Experts of a small language model: width 320, 4477 steps.
Below are experts of layer 8 (counted from 0) of a mixture-of-experts language model. Rows are named router (the router's row for the expert), gate (a neuron's input weights, with its number), up (a neuron's input weights, with its number) and show model dimensions 64-127. Each number is 128 + 32 x the weight over its row's rms, rounded and kept within 0 to 255. Numbers have three digits each.
Before each expert's rows: "comes after" lists some tokens at least twice as common just before its tokens as in all text. This comes from a sample of Wikipedia text that the model never trained on. Tokens count by the router's weight.

# expert 7
comes after: " |", " ", "|", ";", "1", " /"
router:139166103117147141061185097201129132133179145152103119130121161111155125110122183133115158092103148106147082147127113139115095118099133165134108144132135115121099145084130178162196161157084145
gate22:112146168123081074123105117125164102066128113089143152103120149113117097183146129158172071075110049134188100086162150119071130112124123126178135159096123105124096029116119137095182096123097105
up22:162107141137121118173163187100192156107146136137131136126212106107163159172108155092177152063140084099093135129083081113159200133074190107087096109142163151089172109185161108142112156093123047
gate23:209087139135161115146116173154108113156124139108070226159139134085123184141143105123082113120122097045104100152190142181152122073168116098141153154095110105142133132136184077074082199161082069
up23:129156095075131155124080107123095092132148134078094099204109142173087105097143096071088143107106122154127079170176112139145057121106085138142150100069119143162181108126147132106107189077147149
gate24:137211137119135169133147083120176140114136160187133147129086146093077172144088127155119131131106133108134148117108111076157099124190111130104115108093137053134113105122147177126052155129117088
up24:075165121126185149138183114105131115129198094151122187156123152138188095131133130080110167163119120145102113140137124117123146162070102088186155203130136127134163144116130089100131079128089174
gate25:101151156089109130155119078134107139094139125170149159165141087064122192104105146126147096116134147094131088090101059109146111139123067105118127121131126091104085118144062134092185133129117164
up25:105074095063161192112172067111136173157159147167084094144113113153112133100079097096141057129118101199094143109099140105126126140142154158121095175111183139128067136162170130161061147195152160
gate26:110105136131131137103079080144123170110196124090165130126139142173142133141110084139144147090126110102078129072102119116168138145116170080069143146127134080134150161142124124123078160158160112
up26:157165139143073147119190162135107103103180138098129169062122091174212102175121092134171157147202141177134188113161094187124095109181079105182119112141127095060087115160163173123178184143123082
gate27:163153065096121136144202121156178169122021123118117135123090103166143146126127152102120102157218186099126189082175137150183155166164114110113097114138117099129099057093106092091123112132126145
up27:107116092140106136157193146087145113112174092110125127084125113122146108127081104147138144146102106136114147067138110138159176111085109153161083148149099090109108105137088133121150094151092057
gate28:102183091146162171185138139113168116093087136169086139127147158208121120134137090107148124146059098151167168159094183101097089162131111154066185170127143099183138166117154159112083108103094122
up28:193105147155124159152133139190167153146134118120155087076047124125173113147079077118073121121171097204142131145140133148093080098075139142145095143148038141114144186149109167147129157127127104
gate29:174120172099119107109144089107129069128163118117136116147115094151180181109088129169072125095149138097095113119095121093122111140121136096109103165137096128106065120133099133123090181122104128
up29:080128156180133139148110171133088149103114169109177102107119142164096114158173150098139127164120166099111147100142148121125171119170172163114104103148122116123177116145135139098148147094158102
gate30:124144141061069168158183171098174178153161142142113085148099143186197149137056154166126110120144125120106101122152118090093103158103164151125129100144133119151121143090176086173113120087078109
up30:113184139112138204140117062136163186131157132123127104140122149100105155142159079113202130047102096122126133113080078138116128103123148108139126146162110130125115103141168139136131146099103087
gate31:163135130125178179131121101158143081161069126121128139153160105153153082097117089126147167159164142125139143124168086146098095112100107058085219159154162067106087161149165123131178175063174108
up31:103116141152154151086090111068139131131112084197134139092120116117199192154111159147091114131116098138133118159156123144090094115109119130173151082137148119123087118145208132131144122119128124
gate32:108153143118205118101087102147139206164079143092116122132146110151095099131186113125107184136116115130087041163120139069165134106120172100120089104135099153160119142095137118136125121191131145
up32:116099127110074202150177114140112144148093145122172153149137142113065169135114095152171137216115129140157069111159151187111150149129065095088125163111176145109114155110133178143147166025150134
gate33:101141107112177157125082106121142100124127155115050165141081107168113105094137138109159111189119170124145087125107113179132150084137147136132067146138136116122157117136108068137138143148121058
up33:127154171108114228223177155125190131108153127129142105128140127120154125155145145151154150191135106147109061050144155089086183154151135112113150150152114120173071120125147163170120143134118115
gate34:161179077085091150084132067108109178160139126154107152142146173096094119158131142162159145116131132072176114118090124105133108105103114137111113178064133106132070146105099160133143130122087123
up34:139113095159136139139149127170158124095057132092173175123093105117157128111178141136124091145113090123115176156092117117138076076111137164142142135148182135134148123162150153125113130140131132
gate35:139054153142138159137112128156138188141129168131153125098137160113127136105178094135155084191160130159133113139149133125116132128147116115126133173125122111138188147115115178082149086097059111
up35:128151169096127142086068135119097190101184106117076128103160147120160136142140099111123130133200119167156137132133103142153102133070116085104136173119151063163149093133102178139181103221154161
gate36:080101152092083146114130145105156093139164168087127113093176079127156145144112091077096127121159087109124097205167146102175169149142071093137165105094093107174113121147131086125109160125145107
up36:070071106118082163113184189101156179114124131110139120125113120071139126093092136054100155107163071136109091168158136123099130069148095160161158084166135167084099170149171129182154118123089130
gate37:114132132125140118155083101107138136085159152108132157101165130192119155099187111144134151142187141090122181117091108120121112080149080107135110137123154060135106123165057078156126071109103147
up37:148163096162183098139176111065165072113144158103160106178101166091102141126110132100114123167174187110172131135119117098103129149085145102082132142153142119127151061161155127085114138083126115
gate38:139182096094102079168137190121152116167093137092132181090092139124138102162144089144098161108111163119104137151083118131081097204094094096143090194116088141080105116109158157122166099084191169
up38:118177116098150192129156121132111078146124012114176133102124084163167122139117121153065164111113115139130141088137127100110133136134162169111066083085099084159105168118098193156155084154118116
gate39:148136100155091165164110108139158141127098109172092127088183123058199107151169158127138110110141182129109163107122121173105073131127128145133198085090147128188165124078183124162151101120100133
up39:126147174104162147137157072035158163157104153140046064132093155139119173139113171163118150187165140149118129132133118133120138172190137176103099138174077167129127103037104145115199167130122097
gate40:045113199132146150115151140207107150127183168121160142151099151087141188062143144195074142109107116129109108071135115145154137104146093126141102176139094132128117115115082151082107118101178128
up40:154149128156200118128091198162090092138145193117090132145145130072150196136113110135144143115119097137066181128057183159117152098141123099118183094182121124106048114160132142106071136093156141
gate41:146042122116141128056117098131129137151129205169170165089150153137078123162084143122101089094081196081105153078068131091117139119113133148142178184117126113133134130178159190152143125133098134
up41:116146166135111059084100128089153094171148129134135163154128170183076111136080112168179131198143128116081090082124133137134125069056156080088106183103158151115082100069141148071112166092088086
gate42:131120103130138180114100118177121172085155110180095130104110141117180150126076151084067113112060186118120058150125142128055124204140178110107120116151109132197091139137124074107125119136164116
up42:167147106097114138064152111113141139188132148183078121145095126079109140084108163093175145184086103129134100105132115143106142104161180160141105132123102100146131174083067048137190107112164123
gate43:072143203089177058160116072098127121144124099104149141128127106100187162170076149103117148130115099160164118143093136135082076091155091149157097188091122107124142163088092114170109142140094146
up43:107087157161121200098061177106149176106118100088148077158084114165149151080123153143090067112122123169148176138060092159092117089141065138158113107101138162106141103169114162142125140081118112
gate44:118146130114107192140154131145127161161136130113169131162113135144186124169119119114170137113063117118157132139141129053100104155114132115155113105136156135144129116072084103128138152149157106
up44:172142159103162138183126124091095110116117095097143167095097127128109128052115065162071123133164152167179110117131066138077124065093083122124108153032160099127066094136160191146132140180111116
gate45:058173095142108109138121154078123161089135120145126105152132132129134114126129137174145141096197129101112157070149096172150162120095096168166185119129128170124068160177050142148067129149081091
up45:161077110082118129086127122165116067150151121110072124077137157077114143165119138086077142127123175164119152170149098153145120168104171097128194127151141111148168144146117163101152178131174117
gate46:148148134146163155165133091197115114124164143144120110170174093127168179141107170128101084098118068131140093151149190117111107091177150117170114147184091087134141082169119101199124081136144104
up46:134148123099100084151083165179091104151099163136161152151085148124130117159115161153109147136126153159145169109155109126128150085110120123078087139115163137167126102171085074118152113115170136
gate47:096138141141155119147069173127122138103113132103131134119079125058092068178143139123109110104098172164144084111052128116067106119119165060119142125139151098142183154122088140130121167145132114
up47:152080109165115174121112120113152213153131061201159129133143098139106115147131105127102119138104101150173105159111155107188105165165137144104127114099150143131067151107146123111176121092184180
gate48:078171079095097096133092062118169116170167140142140155132098179115089111162061161087107156167120092127079135154113163156160175085132059153138176132090080165177110117180177111124165093222114091
up48:114088130088075246074109168097190166092126149123141159108089163097176147124149107145103192146178125115142164131073120123105105094089094089125110102048215160122110161139073154078051144192149087
gate49:150153102165164125121142140112129129124125163150044139121120153150147161105171042088133132114163074126171095196107141138156109161160117117187155135048137134152136097115044145130182133116094159
up49:136150141166124140183099071179199114121147124113113125112092124141086110171098038158146120087110166038145107135097099169142118159131127155126164167144143117073096169144139116118143159096174137
gate50:136091173095095100093120126103126157129179194134080097121144144155118177117090188156097140117150079178070097170120121039156149112119126136144091131128145148094124166117062122168175116125152133
up50:123152137139101125159228099128170113121095132112161120068081160127096170131102156153141108129125131092130163077145146128156133099149152094133151099112166152124183115102119122106065153096074142
gate51:133143159161108135142099151112180145158124131136089115109124094192131160144127141133120143139178108171105080118087194151103162074125114097179063166142104135110159141090101134120069153161175088
up51:158103139139104157139099162133159095100076134147166070123124108129116107129133091121106119158175167114128074098102120083160075095155154104134155054147080157143101174169117128140154119149148145
gate52:133191134075084149119139076144177126160121142127123190178171151150116107110134153079192123090133045174107128087124072178098121122156090098124115097088140127114163062150147109151191146131107138
up52:151154129083137129153192071180099177148143198125193151157139157058121103136144114150136150182152140084172103122128060156097164132090181088149106112058124131124112137036159155134139175128160125
gate53:118157122116108161163117150134087093137102141111118136097110173141182125087166137173129134097156129122132114072093122115087164102110050171158125145158109154167124105135129155122134098117065125
up53:120100148112146126162133105116098107134089129140141116149109177144102159067195180071133140153131122153115156143109148114159139094143103178078143085114128036147104082128196072196081206143163148
gate54:133078136116147183168134174169173156117089137083177117131146112098083148086134145119079127094091147119096115110079122136149137136175140048190140150115064178099138082095106132109055136085104090
up54:122086113142098153120130143188116135143183147103095075160120153182110181157097149131163158106062127130122181139105177136117098139102065127121218162156161148102167142089138105102117127129164122

# expert 2
comes after: " ", " |", ".", "–", "20", "|"
router:186162166173138126178122129058179123023108169148198132131143078142128144101175184141130127181148170115121105113063096172136083099130134136138158114129093111165119135143162064080070123096119113
gate22:123145168155137098166114161046136164140071122055128104113148158101133109091139171164067091135111168144121100164113092110175106168148155117133140105112129123122124231125158104130127112164107068
up22:187096157130131070115149164083152158110133144069196120111132093204127126061135160106128117120154152181126074149167083154139136159128118149121150141078181121150122203150183098149104134145179118
gate23:090161126187148075156188148152128111168197162111162099108156103099134137075128089084083126139138116122188099123173132109136151157120110064142129138131104187163061182095144067130139134073170128
up23:098160055142113047109112145131097117161133192096146120089149124133074108096099138124133181162065113175169172075149108109107162118113171094081109141155157118167104122147138130096153165085115160
gate24:122127118139083092146162108145163197148111169131112070124121123119120089090154127060074127159086139097161116159157128168109123046120137133144112082061106107142115141136167078069111154132157099
up24:153104090128094143161111133090158124131139121077133140152144110130115121161121159126168157127098118092167090115100165114111150164069100077128111164105130172183129104154139110139135123080107140
gate25:150127129159138140156121160104126123060162180121147170158122105141126105175150143141157152112128144139099152143144101155154096141091142139161128170126145122125170146117155044171103177170099136
up25:113105166175154120160105159146139170083114183134111121152132099098089074140172188095094123079154125156158123126133102090185167151151166169142132160179186122131110145130107226092110109166119135
gate26:134082113098184106193134116151094143136121121123136167137168090101176181130162123122143088148122153149113088192098149143167097098071035181125165129147158140166136104142140072158116123094139100
up26:148154173138149112172102137113101166110114102148125143114137119086102117140153152073103151125157176079162135128082157076166149125177086165115101102144097115190133192118122115060114093130152143
gate27:123160116137162077154092156113135184147142120169135101142195077175199079134091143164063106169091092174170100090114150065082128062196097122110103129137138101134128080139183148113149086105121137
up27:082163175106148104146119095094177141174139117076115156083123099134115177107091066131108118136169124080097152104120154116125095097110092076136134132146128065060104137111176118082116114112154130
gate28:141064117145126084165169158112092132112144099116141118173131133138159114155195194103130191128174115107134140106121069110148180194172119135150111072109151141152149094114135163118098095056131153
up28:111202159132127090124122111141175085125158115112106163141200140143096047124102090141087107134025098129097108172146160174099148123124150128143115118134141121106115148094060160093155110117141136
gate29:117163155164149152073071136097119094122103175110172097140126178102119107153166075149058148107158101081167101146123094121082068144097147122142103089140131119172179177113139125207150204097141119
up29:099140107134107165135167155096140131176133132195152095138163143144111151108142125107083181172134124145139152116135148129072128089165182154113084119115177220079150104116188108116142184112157126
gate30:112129160103192129176090140171182151102156170079161129076147157113144136240123125182053014080111112106131134130119167134099155143175169095123124158128070138183149073103180114139121101103163102
up30:151071094126159113158065093175148097083181108110148124149167116122132108109088135146122217137173049104111147091163095097146142161117145141140124132082078115134089195130105131162161090091076141
gate31:151155081131108152151147142124137133140068100125170126158108038078063138083098161170110130121161088161106091104109164078165096124151190113092084140134090104136162103110126104123151130097181189
up31:121095133166114136092124176108110140139112145109124084146165110093163142107164156068089155169140097116105161171142130054136101122103156142116071082122138219153108103165178166122151085113104080
gate32:142145142110131150154110110110138142127092198190143158127141087058147140138136090079114129185076101117115177158153146124065107141132124160184120145124117158175072228119130122088133078133066124
up32:119126081091150048171175154161130097170104096149148076090134114102134077115141176126087087170124099041118156135138133104141137071125077056125177115096151137100107146078182141072121134177161107
gate33:154125200124123117122164175103135142120169143187135132156227099100128166150103127159150115119065152126155118139096109117134118135129105087121158128074146179148171070151092129159083091139151136
up33:058132087141121131154096090132096059130128106079125109133128135156147149147100183087161042188135117170101182134129144157118154202103106108110112154116128103147135064053175124122160124149148133
gate34:130152162083124065114148140076139124101108163118140092127130136149178136064124146125125115069107143155176076112095159087102121137095115109109133120121181147152144127085146133080131143132097098
up34:226108109197122085107130108097095131170107085119099128147117089108172129140137081092158161133165112115115163152152057148126170119109107129141100133082093119110102123167143133083134105153107169
gate35:186135143090200125142157166159174181116083117073116129247104149148187151150136134174086140129119091125082151128136159069149126084116132127175153102127172115138170119104114142134114105107114164
up35:142139175130102169153110153162140129119105165124147158110148081124134127144150097097124143069159115106117149133111128146106161142132080069092088088094104135138109084128096087187130113144100135
gate36:141094162188128085165156115106128132128112125094195185189148121125125129123111105138134130174214143157171082118134089187179098130148135109093125109148117040156181151097130143157170122077164118
up36:169126119161138119155163128092219162159097151119151169115092126106127138138083142126093122137157113163076111114149200153182129117140159121121187136153139191130129083120114085183117145167111113
gate37:138168142168119143121026119059150183120151172152191089075120149136062091128101126108096120125132139127109119136071123098163133122162109075139084137122147109180149166143098093145076102127081079
up37:113109150112109086113118092115190191156077117127108155153118162072111108088122148083199143143152133165119160096129116110208102096120070209152139113094102158067106077086121117123147107091079146
gate38:160077134145153141164131118108133059108140104137156088158147120094161137176165091107167162102126061197109139158106165087188102147162072076114235127130148170139140101161099123121094098150177121
up38:097160144096127117126182120093101124120115147086060123151158108092152114120167160121105117155143144129070101115072150118147095185137156186125119149090153090123145097103171171129129148163139068
gate39:129142171144116123131081152140192085121177112143147140100152143128140118143143148175150080147102085123182085165114133093083125127131149150130106159148102071196089110132114128124101137110157149
up39:111155119083132131106107121148159083126139128064024139145187113075137116097143104146083112129137149118127122094111137148172135195151168086127116154078096143124118156173140120141132111102090151
gate40:088124158101122149140077123080187170129139145108122188181141136112166160165171178154073110121153145144138096093120164155106058105125112051126113136179139121166085141089113126123137091103141086
up40:121130069158112132057119141103093151100124142086112080135152152153131136108104127152136188133114119123081134131114120136118117128132151140138128198061137176103143151145124168102133125175120138
gate41:200136122142200083162130112150132171174108190171102140084091124142177134114092139145136142132188141178200101077096095133133117098160108119149131118150126123175118158122133154104153122070073143
up41:133160138131134112148143115088099119079141123124141136143114176111097115103095142098134143146090092177131120173106082134118186138145137138133123160104086100092160148149151113142098153138093137
gate42:109156127116080110157139149143119144145125148110106033145161146130129178154159174041127108135051176097105149100107102165124075107064123223138109179148116112157155129099130141143089111072135102
up42:119131113150121144174110171132109179108154121150138124108118107162144113126104147145170077166102182127072166128133035161146130084134146140107106157135124161149168069131117162117119058098106142
gate43:158103155160116130135175093066134122146181146141044062184142066135088109106148084117100072116099136064139071130154091085131101143120114130107181133105162131152122109143101127136209073096075118
up43:152163085141084089119143126161184114136089123106168156084100171103165149109109191172104162118087105102170116150117155178086158153180109119161121113167100130058104177121096110151102132042150121
gate44:168132160217125101148119214114115125091087172147117212142106159125136127140115165101106059112152124143123111093113129135146099163123123145131145153109139100131099135159149097145180095151076147
up44:189131173063099160188115166160134139136165082161106172171135112167076148129115164100134137153110104184187113145159050069137121085108091135128136057150102150126173094102106081149166136094089117
gate45:121164159061131124123146213093103125094140144187130163138156125116084118102127119110087127117150157082054135099150027108071121082109158102151106193110157172114094077130112160177136145165119132
up45:146121171146109119160116102147193193150161107133169182134151069144129120149109098082104149137104071134184173109102134162095161144173159076106086120069139169116099150141164111173108065102131116
gate46:103103135105149107143081171127185073160121161115152112082122081074105144129147147147127115102135101169124156103121113118065127181122181152120085076131088104144119160112078189120131116140086142
up46:127128092116123083103067149120130129088162098079149068174117081100199147113147124141164163112160112105151121110106116099105158065051123103135173122172194139109096072110146077121073123153182187
gate47:065188173126104181086127154112146210091119135126163141138101117176126110166157169135148090142143126126135065157102160160138135150060158085109165133102120131159141127132106032149088175165128150
up47:103172115135121158082170096203166149154168085099146126131168096116133136179113106131113209103126156168122052159145150124110139128079135110092117157095156125141206125161181112114114105088146127
gate48:100102069108127141123117117158147110085103090128109100088079155161123150159079147101127131083100088124064128134114157102146194068209124152115119081148132103131157091073115076135119131053157156
up48:125088151060144118112175179160165137161136158161082143149138180120092149110099069088098187186089157118133132107149113144107143092093115120128085075152116094145144171165139099133138112171117116
gate49:089117086148114115124074089134157138054097186175100104164112121064107181100060104142087154125079125097116154073120098143167093110110088094156085125097131117130114142113135151137130106082142128
up49:183161109116102183085118110122121148172135163112136174065183122125126083196143122114172142077166080075118161135182142146080140117119083155107133163109114135067121082116143158147188159159173158
gate50:163137202085107063159121141139127157109178135195123122127119120157103195125125134112089121098145120087076110131217085180163111107149187118135080071177081142102093127099153069098158104144106084
up50:104156140144141117160126093133086136158101142120138091102124168108139122191043169169105151078100080072184137160095141154151144125067089164118134181117109120120161188123108120151206148119091135
gate51:144146126112145111096126115083147108163114161121152137181172106111089137121160124111139113132117176121131125152136137131185088087191109150069137107096190177131206104063122063090142134127171080
up51:051125168088152108111181131146149149113116072127126112104072089165123087157088096104110128100166089130131121131145159116139082180131164130100056160111159178163072099173085104111101118144144123
gate52:135126086135157101163122141104133167103114135117116118139094126129128142166103119151140136120131178073082073108153125151142101094082193099117172160125074213132188099120169103182176135158126131
up52:125103108128145149119103155123132114159145157132127114088149151145147161157091089118158151125142122208185133092135122136117167087132094132148144157143076147183149184099153110075155086171170110
gate53:048146129149085117114140124114170101121084149126136128124082135144090101163135147131122119157156117154115126130109128107111072096112130100121096122129132190121110135104165140135098139094153127
up53:108218145104177113128066102122094148152164154127145120056132147140133127169172140112123144088180081104157086127094105035233151147066116081101193130130111090117143165100114143192102186188091106
gate54:110084167106119104141132069099054102109168084103127120162140130097190124158155147147154154157141160182107175116063129110139078133115138173145167131143134148068118089154063063102113123104075124
up54:141141182124127111102115134079191134135134196162177129152133156082099195122064138082112159118122109123092143118170128141083111176180045152110199104137090132135142129083095119134104101086151133

# expert 12
comes after: " ", " the", " (", " on", " $", " an"
router:071093100130114124133077119174136152107168179107122122120118170110131154119086122062112135138080123138128162081156141142157111104163116116116166141162136100157147148151118150174103096120162122
gate22:087091046112129081100098146111122093125112128148091095177129107111110130159113113066171047119068105170209080123148078147102140113116122124149166099162112109123113086107127132123114131081157083
up22:146084168153140117120106059093117198135110141142110090140143085146137037074155183180149092121165170145073140158187079156153175119130103120114152165151111047164137114077096174176124179136155154
gate23:137159102138158121128154078171088165109109137110127137084100137114129135188101084051099122129118104071165138153083110146115086166159109156107073097127152133204105151107143190211100061065112151
up23:080143108159073135127118077148068104071174146109124087129097104097116058115058085126117115140104124165179148105096147161095130145161194112138051086136122132143123135118115123115109061115164168
gate24:165153104066093074120150105125137186104162208172147158147128128161150137185133174153151143145069096133107187138102094172183070115174109144138241105141124109156113108081113160161155147112143159
up24:099124155080138137155100113174046124111098167185172144145124180095076135177100084122111086214088086099168107174085105136066165109103155164102137139122119057103110124178133101167183098153164127
gate25:145107155114139133131094140157136113151114123098114140130092132111145129054142186149151145115103103138146138111163085182066090077163161112106142142181120120138107094188129085171137128120127109
up25:090131139120116124178138159098191117119157084146098143154116135133145114104128173137142204197100091125141114130179059145126130138112133162089111129093039067117098112120119133118084106161097097
gate26:092160121129154154151170065089089124112129200138188166123125129125110115147119131113135132138153143193060143064114126114115140124092120154131138187044148135129110153103134099166115139138158167
up26:053117129053152112177171158084144111165108124132124188107123180149151147158097115156121187068100141130091074079115085135118167154090118181119152094128113136111120115170100175138193138105105137
gate27:181073142197120153146140139119140081137099122068111122143099107185115185168150122139126176168143088181065188147087122107124095113110125102124143122111156139114131074123166066180072120146094134
up27:155112178115099082085070093163114127162137174109142170188106123138127100099099096147166100085167142126149127107085123155093162115143147100143117143106114100171113139178062121165111211101091096
gate28:084112120093136093094157157120137144099132139154081101128128170170146168074083163083120133129139125163122072151106060108122142227122160147194171129164145133156199145101159118164111138143139154
up28:128104171162116127118145129065158102120140115132147103031088134151159109038124128093186128110210133135141141126111144143133127096127116126078126108214117072142042132137096090101085107133068125
gate29:126094106120097163155124153154158141084092158095177197140152162099151130135096138137104067136169144156170129176172105149120138146137102174098126112151138165113102124157076122112115149158161109
up29:161059150134118181165101169119216112068155218133128167130090084100111090120111164066113149118144125127118174175098086131093098170073160066136053157133080188164156106169133165130130169161171175
gate30:155069121119132105101106075121148067082101190138183086202130102069168109063189128136113112134129070140137111116082089160126140178146110164095121193165089149168126158132105112102131074080167182
up30:114164156092088067105176140126134128156126166155099092100114111145146124105168173146123099120108139075131125144155189123151143059153117162082091107125145110063096178080136108150097189139124135
gate31:097090053159162130140148137129122096089153156118138129092123153166111041104111127166124127093131115152145089077163132104118100136106150099071151139136121079116089104104102184186175129144135094
up31:104107118130082173098030136095108184108151120183160183213084128076153130177116105125126123100114121148152142075158186172083165102114089133122115088163090096094103204181056130101174127173142150
gate32:122112193159070107115165167178121143123099113043121141160042096108191125075038136113169109139116072136144186126126144105126151121171097144173160100155181157115128129106160152109152104064134103
up32:139139139119129122163105212125112129153101177125155169169153121092092134108088157120108142127147146120111143102108088168121081143088147183187150111136143031049125064101126119166059127115138127
gate33:134118152158173118138125153098168122126088140101116080178143106132162152085128169110181158124170112104154145103158196167106098138159143078127148155080136131163108120172167158155139115098069102
up33:160130116124148130119076116107115119124141119159104114124097124138076095090155046074148083177091209115170147151158199168137146074197089109158162070132148083092112104163101107151169147126130172
gate34:061152129154135167153149091128110106136143129107160152114135130108146115116111107123181165108157170088103104099081119145180084122117089099114127144143174086151221132119149028185139133101152158
up34:079147150102097123139198194104137170115119159157100075154167109156033136078078120115102122163131174118102175155119081165115107158076087174161097147119122097133181131117198126204111121125122121
gate35:113153175087179114160142111119055137118108153095149114160157089098065151109167164127107173103159091155112110165093159130160142164152143146121118175052115107065062187139133087119126097101111165
up35:085040148082144115082120132173108094149138073096118168143095178143082140171119153102080171175125148191096130120112179169150094243137114097164154074140124128147122106174137085165101111086121141
gate36:174057129092157192163167139069152110066123180091178131172198134096152152130131168122127094164074086183097090075122097135127144134145124073111148129144090132122134087173126120119163098120193144
up36:130097145075113153124108145120099078083099073108104197164108113167116119098117171147163109110137134068121130127178155132101091145148146135067149179107095184108126126176117148119142134114146118
gate37:117075128071064071181138109122110116146084099133139202071126159109116121142149137118154099178120144142140142120105098110113134085126143076150119129165082148081121096183164119128127164110166182
up37:157121160134150198138129121120125130099135106088141151131081141164140060176118092116150105138143136114118182080164161151172074171136108101155169107134111176099108114094060128112123146058100114
gate38:086077134148144119133103184083158089124124162063109132180144145108152145096120174138118114144153164115150149112120121158160048077132052084148174153118132210168093102121116114120127173160131138
up38:103143135130173116099167150141111166159113126158126100145125145097110138134156122120116149109070123158117079153167132112121071159124128184166099099157143073107132118128161107147123111149058130
gate39:155048133130158159091170130155160132161115142132098161082161133105113131119115106123139175120085113104074189161124107132157150066179087111122151128110125136156140174111123067125122116191131179
up39:123126142125157136176095097143215082179111122175119097171150166171149165165161193113104196135174100128133104087100064136053082104134079091150104140190137142123147082089120130123085089119099088
gate40:083150108111122140128160106137184150120186120135115138132075162126185123168047151088104167088116136085073139095169142065109130111110090058138128170121139121146111110124053126150133037081096115
up40:173105149068114133184134095128107100109082214090140117172211121164177154142099178111132178164150142103108117180157177087117135097135136136148113159096161082086154157146125126157172190146102189
gate41:120152149139140114144128132124163152138179154138093098149197128145138153140129131097130175080142098132157130099207135192101093097111134107150127084156103186214077140145153098151099137199100124
up41:159088072197124143117117144094092152173112134157130135108174082133123175186157164093168061130125136126100150183151103066118159119157139122144065118147189063077127142092152137096166166126058129
gate42:160142090135107122105067100147155177099170109070109108060123117155150168096143072093052081124110102093155124092178155073172087106129129092187111103129137179136163124168149136134121120100143135
up42:146154104111131153160111155140126123131104088086106173176080100153113097139077153104128122164100111079087152082095086108113159173124139121144125068121103130165130094095063200142113129136107099
gate43:163116057089150058082120144116142138115131063100118099197178202110099128116106094114124076135180137132131131122127090123127180163195127131048148112165165073136143152076101124104120155130087167
up43:095185121157105082108088208146108132126109144142174089152167142131075079184070147151093129143107133149123107174169069134117157111135140113174169122099141084155141093102085141135146080213105128
gate44:159190170087088097119128131143132161105139215160081117055113152088103133070126170085142110174175128115112127106142127109164135109115124128109129174140146121142119069112154169066130118068131152
up44:120062186138115118146175160153121124131072127111120130128102103142048069111087145105089122106141151096162110145130132115149108116080127160099222111096169110116100200153123063106110157125127103
gate45:112097129122115093132133161118144146129138122126172117131106149184097104122128051064042131104141178103118161111125109128129114124155135053153162151105074089125121178160100176108197221166142105
up45:143160094163095084136162124097173208101107181168141112117141064170137064124141145180135172115113151144097124184150116147115162154153159140121163088108139101124032164133084079114139105140184129
gate46:190065178088154140138117173084082163196209224144180127139089148107167159124117103153070131177125136163159134077108116114116163189133082162141185074115123128121142134090148175138100154115079087
up46:117119082101134161094149115105080084128130102100191063118111126172153155113131174081173132105065141125109126130086164117084142140134186143169111106119152193108096102115111075141076137141117151
gate47:177084155156112041107119153142137142173121138116150087087155143167101156149078111135165158131152165112158112175126118132207088076143138167150143152192163090163124149143088168137108133159145130
up47:111097146098126163103127114121160162166110170101128097152119108108140167105117157128147112184148112156200136182133144164133157154100088148173181087136115100119128132066109225129160180145085135
gate48:131140178171117143114075149127103096092145121094121156063130155058141105133119134131128104109138115111103121154143158110092209121081137169122097098180151124194163157131130114105198136160142133
up48:148167100170153108093121157099072129163114083077148131162129152150092158142117071074148100118108097098167036151175134192118099098129134128117123122207188100240118158149143154110159094125137164
gate49:114134095113115128089089110129147131112133161092139078124121124136096074157108123131153141135105174099079149077082091109129089161137078099119127097151074135161106133151116112126109141133118139
up49:153103160143145098142116188126105179147115123152143139100119105092115141166135102152111168157166113074106152030133147169182121169145097070191108091191156112126135118130193108055091147130083130
gate50:117120139122091151051089123135103177081134115110170175104106113103143106093068069118103148211107197099128129152113162078147162127211178137146119174180135137152159062136100141126120039165132123
up50:121165071115149088077097110071143151123085105136220110127158131076087130123163174131116116156066210090110152135141113179141127117129204102118173136114102090152140126134154128089140176120164148
gate51:091153112117136141076128187155110170065114134140113130164133187164159076110115169077150185145061097153169124120061068087107077092161064085130118161112120092135085102116132081185152077087123052
up51:159162085173061153105110156133154166184172093152096125128166189105125096127065096156080182114101126099154220170142075123154092100142143116084155106149144138090081163172163123130132192092150182
gate52:142146126179118060129125132112155173207110125139187144109122198115135141122145112119130112154093108122159195135114128127146160141184090119060145144105162106049184132152082131165093153171126158
up52:182111174138162085118111108103071155157135106074108083094137104093089137116140094152128130121098119139118134074095114098145113104147146175082145159068123109133117102145091147148171123148098174
gate53:166094085103164171155130167143118124164186131120084148119154161108145162161064130125114123151133134154160134151129121045155095103154120123155174120134215093152097133154187149169147091123124189
up53:163144181056092158091127099126155130158126142120113088172089128129146166074152145097109134136148089141138143088078151102172174107119180109061127117112165178108140087115097102103113128139150115
gate54:134148107148157089122113136196150120165089084148114147095131129122098155161112109084123097149090168108061143152140143084159137128131079190121163130171161156154162128106070142125086160097108151
up54:134155122142118127185170156166147080075109139156130078127098065105133143099112067147133150135103090101122137145145088123169149151136099091111183178147105127079099145127182134142101050154105077